{"hidden_size": 128, "n_experts": 256, "d_shared_expert": 128, "normalize_top_k": false, "router_cosine_scale": 10.0, "n_groups": 4, "train_tokens": 572700000, "dataset": "wikipedia_en"}
Below are experts of layer 7 (counted from 0) of a mixture-of-experts language model. Rows are named router (the router's row for the expert), gate (a neuron's input weights, with its number), up (a neuron's input weights, with its number) and show model dimensions 0-127. Each number is 128 + 24 x the weight over its row's rms, rounded and kept within 0 to 255. Numbers have three digits each.
After each expert's rows: "gets" lists some tokens that make up at least twice as much of what it gets as of all text. This comes from a sample of Wikipedia text that the model never trained on. Tokens count by the router's weight.

# expert 6
router:115147167129137122093119120131126121141096117115112114116123105090124126099153119100159100126085166092081096111133125132154152113141135117123151077152112131125180108174094121135117196129129101102132120151160133160157134107111086133134152099136115153136141132167177181134141096148110103091138133099137158096091117168103171123113111125141145106113157154162131107138117096112146130137159
gate0:136111137109120126094096102107147086093121143149099097120116134121061130121157127157127132138112097137125140121096127172173120116131115124163138136129133131088148104095151141119139117147051166153125092134107093147113132158127133129113128156158143122169139103144167100110154084131159097144125138138147129109132164135087117179081121132104116108148108144116105103143129089140107170082120
up0:133117135172107141095095178134109126141127124107131142137114114129105133137126139134122150117129158103134142117120124098128087102121122148112168151127124146135163129061159107139079136173113144099107112100105125168108149098143164111193102168166151139155130127103145131111114153149104145157162127128084129117093151139134124153144128132086103108125095137074185125165156117135105150100101
gets: " was", " he", " is", " He", " to", ","

# expert 254
router:124140124123105146097126073113145093121145136174135094130122138129107125115117144123099126104079120117121126180145098106115167133119151126140147104120138102145151150102084115133107119157128144169148113136142109072128095128136101146154166083131093159132148140172150171099145108137103087067143104121129116119129157101103140139115155163116150126101106128145116106085182094139161153148140
gate0:122108170097121097166094068144111094149115136146083186122126103164115132152098123112177100102126113111154147129121085118106132127102154117135123143130148117156154157088108114126096154130087142128099150095117140164114115139119121112086165107120147151136153127149167074125141141117125139102116124159105166161134122161129076153159128122121158149101129089165132114132113129099108126145119
up0:140153098192090114102141177157157125116115141090137085132159130102151122140165109139095150149146147133060125124142160138123123152130129139129135098133100155095105112158150110143154097131148136095121099163117100092139159129135113134164108138136134106117099132112103202132136147136134125161130118102124103097110101086121148090089109121116120089146134171102132173132120111155135110123139
gets: " \"", " |", "|", " the", "The", " that"

# expert 46
router:088116135114116139129157096109152113116124124166142121095150093145119128121134164112129144115139188162128113143154144138128131126137140187126136128085169083111140129082141137099150156129164149121154143135129142118143082103150121141130119123107104146149120120139140137127121089080139150134139100093137123134130141077059091101100122099146147156076107109113126106078189129141154145154130
gate0:160126139130125164152113115124155135154141120128114091135133104162099149127124144190132130088121088150174105130105069116130111118113113128189102145128170110153154106128114142116097104195123140101110110131113112114106134130129132139105166120090123173197099112163147118124122106107099149125107127143100139175135153131099106153132167137160124146141139136100132125114171103119150151122099
up0:162146181108148135131117161124128154127103125089122195146127123179098144102178121106092174143123140141145157152154071130132084138146137098121147122119128151146129127147115124103159143139145114121111113116124141126078102119119116189061122140130129116131126115104124118109128116129135140134106113129137135166115156099140140143143132094129136169111086121096181078114140156158115133166150
gets: "|", "=", " |", ":", " She", "("

# expert 23
router:168173157132117131117122107174131149074098152181126126151134134125125120109121094126120115151179125111133099107148080163146085128123159135129112094147137128182139115083118175158123132112072147109128138121145156118126146150104123100107082087144079141103094098092130135127133101109130150140141144138115135153147164111137136168131119122107090114144115109163143164146127132123177124118131
gate0:115114132141155157123125101142090162141123139144129139140094140103102136124129131131142136099107115135137113156130139150108126150133122124138121102151109115143171143149067123133130125092082118136118135118091097097123150177156122116079117151104099167098105120112171111155134144063131133084150161133134105100159126084126168154153122140080161135120187133127076081153108099108141116121120
up0:128129146099136124144115159134101134157180149084149158145141182141124129127124134103107146142145126136196120127148146141147125121118121103142157150092122165130117137142149159177104122153128100184118113144138173121135128102095122137117164154118131092115115144104128156087144163149163168136069148114129176159158133154144133125177123135109116135091100107100151112152158125126144133169113
gets: "s", " people", " team", " player", "ers", " children"

# expert 63
router:076137085134113131142120085167111127163087121149099111107151103137102156112118108126165122128143141107123111102091094168129151163120127159119174076110092125186147097147136151102082142149148130105101124119154134134145143090116119120107127078132144151119094127093157103172139132146115137120134078140092147128114127129105131127149131119102105135142153125129163087166164109100130116104110
gate0:118153162158132129134082152103113159112129110138099153133170134097140111162076160136094139128141130141139110151127163139134082139104166132088128147123110142113136144129209127170111108152121091086098128141102128135110146094146133131161122111114142137104122123121140132170100101150086121061149155111115120071124127162117166161141112132152132130142096149127106112109127141120168117111147
up0:121099069096125126117161085136117120183135116138162090133103130147133166115177085116159119110099124125131131112080140116115181128117115153153124104129148103151119118133073148093146160099143150157188131130145136125143096141096107103123141131133117137131147154151143120105174156090160130161115111154143139183141142078127081093125133164121130149111143113135136161120136121131125130121124
gets: ")", "}", " |", "]", "W", "\""

# expert 234
router:137141139116121126110176136125090137119113109131087074174132116107125157090140167125116130142129116108129127118181103168112097135147109088135137162122065145146175136141125136131110158087131117110119114107110132195155139128118091163097168103115160160153127090103147148125123120146144132111164111107117142111127165160151147164151098146170173120134119122110084113114105113127127123140130
gate0:121109127084099169086136142125117086092090145093160134140123126104098125127142138141136153139160108123179124122125170151170147121084107149121122093102114140123145092114059149133101117104104087099091113125117121124109129110111171128107110206128121097128106139101130137133099152145087149134177110145162159141163105128132114144123156147130136103110131154145126113135157128116094117144136
up0:107157131150111099160112119146177180139128136164144110095104135151149090161093105115134102142149153137112131136119126097129148117144151146074115115133154156095110117142179134140145118167138143146158109138129131099157097134139103096154104077124105175131162131132118114111140139081161131136084167126087098123102100106107140120096143102116094132103152145104127187137120117154169123122114
gets: " was", " also", " not", " had", " were", " would"

# expert 61
router:167123134144120072134097114162126157097108117153095161154138150153170111146124122146093141113133106108146081128145154154152111135126133099138127155140152109136133088092153148112126134164101167107135155129167135107114110148092111096129075139153145145125131118069117138114180096088116140111136166122108158154115192107122112133157131159116122127129104110154116128128120174136163136099155
gate0:152116113129103152124165115148109112104147125144135106120128143133095135110101145147078125133146107110121109147128131143148110150110129167099141177110076124080125146145137136073086086113109132152094131117134128130099144120115138130107173166110169102164129160139137128139111153194164131121186102150116167146113097133133151143133143162207143135125141106115102099120127113108137131145159
up0:093141136131146134119126154102155153163120120139147136107146105158157135155166077124171130120153155135150170120120120109145146137131127124138103072144147132153132144157115132157184152142141109098148108114108114120146102121128107123158115125175096151094135109121133152141145117064078115145063137103103101114142151139136114120129116089103103134129139168145166106186149130172118092121106
gets: " member", " members", "s", " team", "ers", " rule"